From a checkpoint of a small mixture-of-experts model trained on Wikipedia.
Size: 12 layers, vocabulary 4096, 30.6M parameters.
Below are experts of layer 7 (counted from 0) of a mixture-of-experts language model. Rows are named router (the router's row for the expert), gate (a neuron's input weights, with its number), up (a neuron's input weights, with its number) and show model dimensions 0-127. Each number is 500 + 40 x the weight over its row's rms, rounded and kept within 0 to 999. Numbers have three digits each.
After each expert's rows: "gets" lists some tokens that make up at least twice as much of what it gets as of all text. This comes from a sample of Wikipedia text that the model never trained on. Tokens count by the router's weight.

# expert 69
router:489502504533562504460483529541522544437465483541546466463518544464452476464479564547499448447499520549546459462476551558507484533584538452462523493451506518536553450493526501563543460527528534475582458529513570518468536575481497509543501490520507479569430536564499420393494493486498490452472505460459464513565598541560527522541497552548509516465523527511555506461471426533521487522467
gate0:498507551505552527519484496512554448616512470525541547597485458506471489444516440517528553487463438486523523418577537525528530531516495484486545485493521508449500524567487436558479520402445474497478446475505502557501558412480502498534466538537492497455512438516498442506517489499492551531462528565487504500484587500476453446457522496463431533473479560536595481498523492466488450470569
up0:527495531496440471469487488507456420495510544453553566514443416529437559506472499482540447528522545468506456492479468532542503483487546579438523478539475469432561436489443488506493429495504468536552531567492552434492514520514514498410458479497412487511513426543429543466518580542503494476491521478594498538508513519560496462579521521469584514504542505542472500478542521550487484526490
gets: "am", "re", "id", "ir", "ol", "ord"

# expert 43
router:525487498523528523465423519540558533497440432588516474444532514486501487481490504527466452520546538501544455465408552498509427507571516451488539557416490488499570462495490520515532421504521554449540463494546497460477533547442570496530553498536518450511487550515474484509452439476535511431475474474485444430555542545577556518529500543590491477484493559434515437489481453522500504502488
gate0:462510457511460491455462565521527528518427475598515545466510524521476470555452479478422452538552432487473498499494575483520504460520542497508481513520524445523529557498467504446502426492479474475503512522520484471506482524516508477468436423532548500470439470420514485526513446541602478535604541463524544446482520576511476501537501435488444506458433512509567429537497524533478405485472
up0:459511450446468511475411555537511510514404481574527568502492539545490448573466465465448470525534411505506460520516549460504477417546510504487475470496462436532517513531447490437494424497453477472549519537469496482514482499483464478473431465518533502500464481408562480535546496530617482537621536484502516462483491548524507511505490480483449483462458483515565474548489543517458454504491
gets: "on ", "On ", "for ", "in ", "by ", "from "

# expert 146
router:592451518548525562410503536504582545464477493472491430480507542499481519462451551564453485471557503494526452482480522509570467524524550445457551531484522469536547514482478557547485476525512517456536455494554587452446493544408500541532546490564531457499487498552471491476469425432524491471472507452473494456559532547514489534529547539534522489523487549500507471443443479554530543529416
gate0:501471443477545501553434522488467411433449501539486476520462552537501536516562560577441499510531534548539451525513489510502518567484549532491545533466526468433447484544514525514507558542530483491500533456515543471569489451482488500502523458477538490482532479532533483459509471554450512473471528502496554511480503552496432601579572581481551490522485521506469507650463455474526521453496
up0:480507420452543511511552481528437431472466517524487487525487525518467447486499553538505484495494507577533474530566435529493486523460527545538576517543541453445435476557515561487508549508563453425475528490591548470586507462502468519464537460514485508543526494449554488496480540555512498484486564470532521512478475558448450584575564550514539480538505524536471455595444475522516496469466
gets: ")", ".", "es", "==", "s", "ts"

# expert 184
router:538465540491522526466508524551501524484484432502489468455523538455479441441484528583501430499550529482551467466537534533562438511539533443487559512525436420523501473461497531540492472574486542470460433478557572472489566530406465556534493497546538464561517520510523459439487506484558519477434491457488455456547529544515519503526559534504518464484523546505523420468416496493536494556427
gate0:438387455465510547481496451535469512494479545480448498504482530579573505484519520517508524513555530446520550532492518466504372494537506539476469522517454476489507516547494480501574531510537510528455491510537493486485498487473499496531514486550484501623558572490487503527482560503507454489494572450550396502507491520493530511566581491476557498497530510536557447595513557478456482506413
up0:513468500495564499504456510474554492518459489436504462550471489498500518504537578474527477511437518415457533524502438503567511496495527456521512467492466590517506503477449502478479467470469503524537481526546532486550466489476505520527488503553523504500512483480496516626477487519614371540537537455517488486501486540548525617426438515506534511537557513463516447572462589453499487491446
gets: "es", "s", "ts", "is", "o", "l"

# expert 47
router:523502484532504577415486576546496536460459468569488447462581557480440501504426491499439459490537562573513460420482513545500500541569532477479482530485440416508525492457493509508563443499513550457545453463549493471477508538460537531547543497510518429505500525495488448530483422474557527450466464456448526485540535602527502548517533504524544515481495505451544453470482495560521548519504
gate0:577533473534494547480570499498490519379529548420521527550536459552429536492486475573516572457487517475497498452478493562456505546479465550582494454491530449523511453529519546489444554448485523568476496494512487440448479512518538503511531525503484414457550526478502523486441543448476474485463473502507554513500476512503564493523604520567489483486501452472459511456550581491544512577502
up0:438477495504548492498430530530529503608433445575476477454481542458575490469508538438461423487502536506495499522553534464582487508529553458411509546506477549481478532436493478526547439523561480450539529534493520514558523487500505499513456466498537524525462500520505477485556444518511607509508539505495443477503535474463455523488411451471521518497516602508562479526463422512477522440492
gets: "by ", "for ", "of ", "with ", "from ", "in "

# expert 169
router:526467503526551522469516521551544518463502462512513482469509540491429427467461526552498447466515490473574477458501534502530425533534525447482530502505505492514510435522491544529491504598511527523501411466556563506454564558444479555521506480542548468588467536526518505456471491428540516485449517438474446445545556562491517539561531571527560443488489560501537427475423492533535489521449
gate0:522449470497481505556473527507498490517517425491466497571526534481459445409453435478486489467542507497463585517557529451592536521507522508489559552536520466599502477474482546569534489487528466518532535472558482442534458518538464509501482459560498539523526581562524505529471446505594564512484506435466475568492478561432502464506500548469513484556462556489591472504434498483511504480483
up0:486477548482529545497548479491524470480445566510502515426477449510532526551515556535460537504536501539493424471433446525439423502421516511499485478470451515476542546498505535449508490490480606534494460562455458532514453474527584508504522518518486484484496444456446481426492484447423417437547476523566582435520508491527541512510529468487487503437520432490486463543564471555514557511537
gets: "s", "ers", "es", "ts", "ans", "ens"

# expert 117
router:528450557538553547456490497589498581494476485519528532514519551473499498497459541524494431481521520578523481454454521505516497530509561503505507512450460482520581522459481509529576531504545524488566456499537543493433510499490553541584488414556512426496501559550469413439480464463549461472450506464512487455579505489559512545545507542530542505501547534450462456468488470571551496563464
gate0:510403466446541508503490453460463501570492556514479517455507515490475484488461511540534416527482441522532460472477470415448504498504457580519491529510496574567537571497428424456539548501469458502470517562518446507473468442511491571503499457535476483432505504468447515466545479472493428421490612474531528532481561506521513505536458570416506501529532522459485469518507561490536500469506
up0:438586538527447465497478484408543476467462490488530526444470443487464528480529499464512426485492497532506529450518509519560499512449547462543501514518466506512478476549552410502514487431552460469509469444527490495559513502532475472478530500438514485477483402543526455553512474532401492482552487526520529515482480498482465491556476426563445525473573515646497460472557444533490524488526
gets: "\\", "\n\n", "ft", "right", "math", "Air"

# expert 133
router:544472474543513539477469539563519521435449471480517450427546517469444449490469497486475455455559582473543462459463494483560461496538538452456531527518396444516515462513519494496538450534523559536470487461538494489507549560453495522602497438587551483532481501528492468493478458497530504432497430455473460488581484474554519578536521525485534425497510526483494426462463526545542542481486
gate0:516504487530530485568551505587527514492433513481451494494501515477437372501511565489514434486505487522556539525582465556471597539457501488499491542463523495469462497538524552472449526534486494523504507466462529523482494569504450490455542492568499480581477501449502519503509534491455532425555522549472373527517521486560476508465499433494498460581467489503427539550487458509453539503462
up0:419466534504486518490507457391503478603492457461508540516575439503495570466444533489473570559511526567413538451462463538472446559555511448483529540454486509472500512462417456514502437558504508468523482586535432478558433464490456470486485543481500470463500513496477500457509448450564530469499466496490532493483422468507496434500447491492512474511491528496546509435527509529523461452491
gets: "is", "al", "ur", "Roman", "an", "Or"

# expert 105
router:511483487509570509437478539518501581454484483484504448494549509494514503508414479518476466502513530525553497446427516530481498508549561476503553508473486448512557522513465512546563482544539495466519487437586491457436542555494519535565524435516567489502473530517430485422465475419566536447458439425505524502559556551558531509550494540520519458428507544480530486432521489566484504568483
gate0:463491581575539508457474544510439451513436506521483479486475489549494535459514446496479497481482549526489551526470498586555528489522511537405474580464463542485564526490500461526480550519540530489465490514509513490442488445476541460480546511453516486471488542481559536493457528472438615509474466515481438509488500543612507545541487428532482440571531545478576473513476518429576508510482
up0:455491505517503520476553512475467446551556527427448483495564510476563525434497492550466530549454473546434545569451467496501566462539528572474438573514562471455595528553465462460478553473511458494450482537461452519453455415540505515459551504462496522469504469532533483500464561445482544468469432516527522511433443504547492501515421486500486513541490555510566485471541475442518530514491
gets: "p", "s", "m", "d", "g", "fl"

# expert 128
router:517463546496527537474440501563512569503477466523480497445548560479478459483436482534506400475521504552542461430411496495524481493497511462502514519461497455469572505441431508590572517539543515461549464456550527462468493504487514547553527477514575484506506550526423449448473470452538500476493508450482523456542527559552562545514552587492534527453537521451530461486463450500545478555483
gate0:507514498531455549515562496514510548502463510472482546464496559472510472481496510487514393507544523471448538511545558472465502482526474484493467526561347498546495491563528447554506469522510547481563519461471511501496478468509528525510529456520533527512498513490530478675504513573404473511494466500489509500500574498501533483497498565485491522557606502442452529532463484498524532443465
up0:504516498502535429489535503458532459528552500539506496474521490509404560520504448487510522525484477495455565532545480527536505504524477466503477494454549523491528521511512533478470511496515458419421429512601554552559502505544423430496450547471524540497482477459384499441503468472493485493461494497498511450480472520439488476540533497467429536476390472605507516511502403522449489562533
gets: "}", "m", "/", "p", "\\", "0"

# expert 167
router:501477504539559485492487500541513510459472428526489471450523499456437469513495519592466423505482607534552471449488503519529455574480505465477518524454417471496572446500505539533490471543494532460475442460565529494467514519513499540561529450520525463545496528539498478467458494510546532435518476492474429498582568538545541527557527530514577419481536531497577463420500457509517504503424
gate0:576470552518502541488511568514512463461489444541444472508530532492459447501452499526517453466561439552529472477480505516541503484536537467530474487458465487549534533411436476558544443500557577453502507463543523445486541544478498520533490483562545423498425517549456458489515487444582521481469517442457505459526540523519557525501510529594541485452576535468522498431461468546453558526461
up0:451470501504527556496516559523506525459514542393487557436501472514471572554463493491552480539467447467418547480479529468524600510556443519499504476569511531498472507546455519456442461467527521489449462456548480563517488454541497563532506445462539441502522473519432558436408548504536492506504534504473513458491447454492453535482507523499474402505503497532552439464480503527501437531557
gets: "ro", "o", "u", "i", "c", "v"

# expert 115
router:535470471483532546468436557516488569452475455494531458521565512490477496533454500500456467439516526531537420447467519564500494537553553466518546557461476484531542479506502521512575441488548514448541487482576538501448526571465549517553526469569541448493479549507402482412472485450507492439461441462474501466548511535541542529562500510522515477441575502471537477465527508536525562565471
gate0:493436477551498475479479468534490539449444534493463467510517485526478553458438482529487503538480527558542433524534538447497495553528505434537480569436422467582546501504466507473467505564460522484406422544499565523510472416498512586507490567623511470510463463508572506488504505528486473514503419511567469562542529520507535542507504516526556478486536467516534458526511505464434468474524
up0:487516444512474487527529461511461496467474520508454509520530438559480549515502450584517470546500548551554459536548493447475506494515465443546456528459493488546498514556518504465458488551513553498437474508505546549552481425569502551453468525590531521477462503480556534509483512572473439544466432499603498566479483459507501540524459512539533523500538443480521384522529497463383483487521
gets: "al", "r", "d", "fl", "cl", "c"

# expert 110
router:508462494536535529464439521575538502441448437512558473497587513466461439482476523500434463441541501517528448471463511490504433526523535482489595516474464498510538510484433525560501468554539544456520464473541537483484512555401517537564541461578523431514474545547484489493487519507555506507506424455471444475536557496568544505573500503549524463525564489473509438453447446466499506510461
gate0:464524473532562540509426541581523456479497546516523587478441541468466504512488471427469402484556430505587508552518476490490528544471545532526514481454547510572495468524499579523418466498436555450526527459452526527507509491540497451516477496537509539479506467507587568495552518494499492491557501505542493481504543440480415463549577537486563540511496496570531521496477495471476452490550
up0:508480481508546509518498534506574485481485538509526528414480513409520549463465427495430460434560494474485444499516473446512430576449397478480516534505464486504526537575428485545486514551543528427511443422486495496516502617473477564530506517485506534471509516469561539534530523467511492470501518544521451470520509500484483505495541499546470503566522543504533387475415534473479497516463
gets: "of ", "International ", "Film ", "School ", "University ", "Studi"

# expert 147
router:551437519514574520445505575517565565479499492491504416448501563459453462473464499514498427426563508539558453467496510530534446541532523457491545553435497460550520500497468528500493479520501533454552472460555588473476556500435502524519525506533510439508523526528475471456435472424554523493466523450476501454559523553531511564555551518548576456479508505499508449449499464541502513516429
gate0:531491489470448496497503445552540478517495490541485420512566489487589502518477477502503437472528500486496460424492462543505516438496500483514536500456483500553519482509474552530494496556504541378435602459543464524455503476497582578518512466469466543511509532542504542493460518506401509462534546533509431542507562537533570489512530533529554439435499497481559481451520529501480449539599
up0:497476518603535526521452586452439557414493525494562551507476515492464529447543555529469544501507513525498466579454489467441508520557522506429483446537506516487511486470552480492543473454541441576564436553478546456480481536509454459504533460509540455523467509495456435516484508513613463534520470464466538438521450520498505477489526525513449486540525531512487559545468436506538540535422
gets: "s", "ment", "ation", "tion", "ed", "y"

# expert 164
router:515466506508534537454494580539515553460491488482508441453506554476464448468466522540527435464537492524548473471515523547569446519499532442488547518510515448534538455489519555502507472543503519450513468480559594488448572552430465527524533504534545457524497522493495485455486481434557531463446526448496451413544561520514466546545532556564551442479510565498507435464457482571533539530426
gate0:497540466527504542482480552527567550517500532501474518471545552532503470500501511481516546507503530430507452476446500522603512452578509411598481525503498530508525504506464475504485414538518515493513391501504527462423510480444474525483585500554501505596525512483534432478529419462513459470485506504531522456489503442452487488526405520478537472450440524484550484538468557594509467495464
up0:472511495494502464489491572489519497510505517500521464519503569520425462514460425453500525392467451521489448530518529491467490530471519416498417529458498514544505519497429505464465475497519442489591455464477523546500463448464515482486521508508437543551499523480517416531448566542472478477545576531482527431483478362476474474455535506509472467471471543537503555494522456558449440448449
gets: "s", "es", "ers", "ed", "ing", "ts"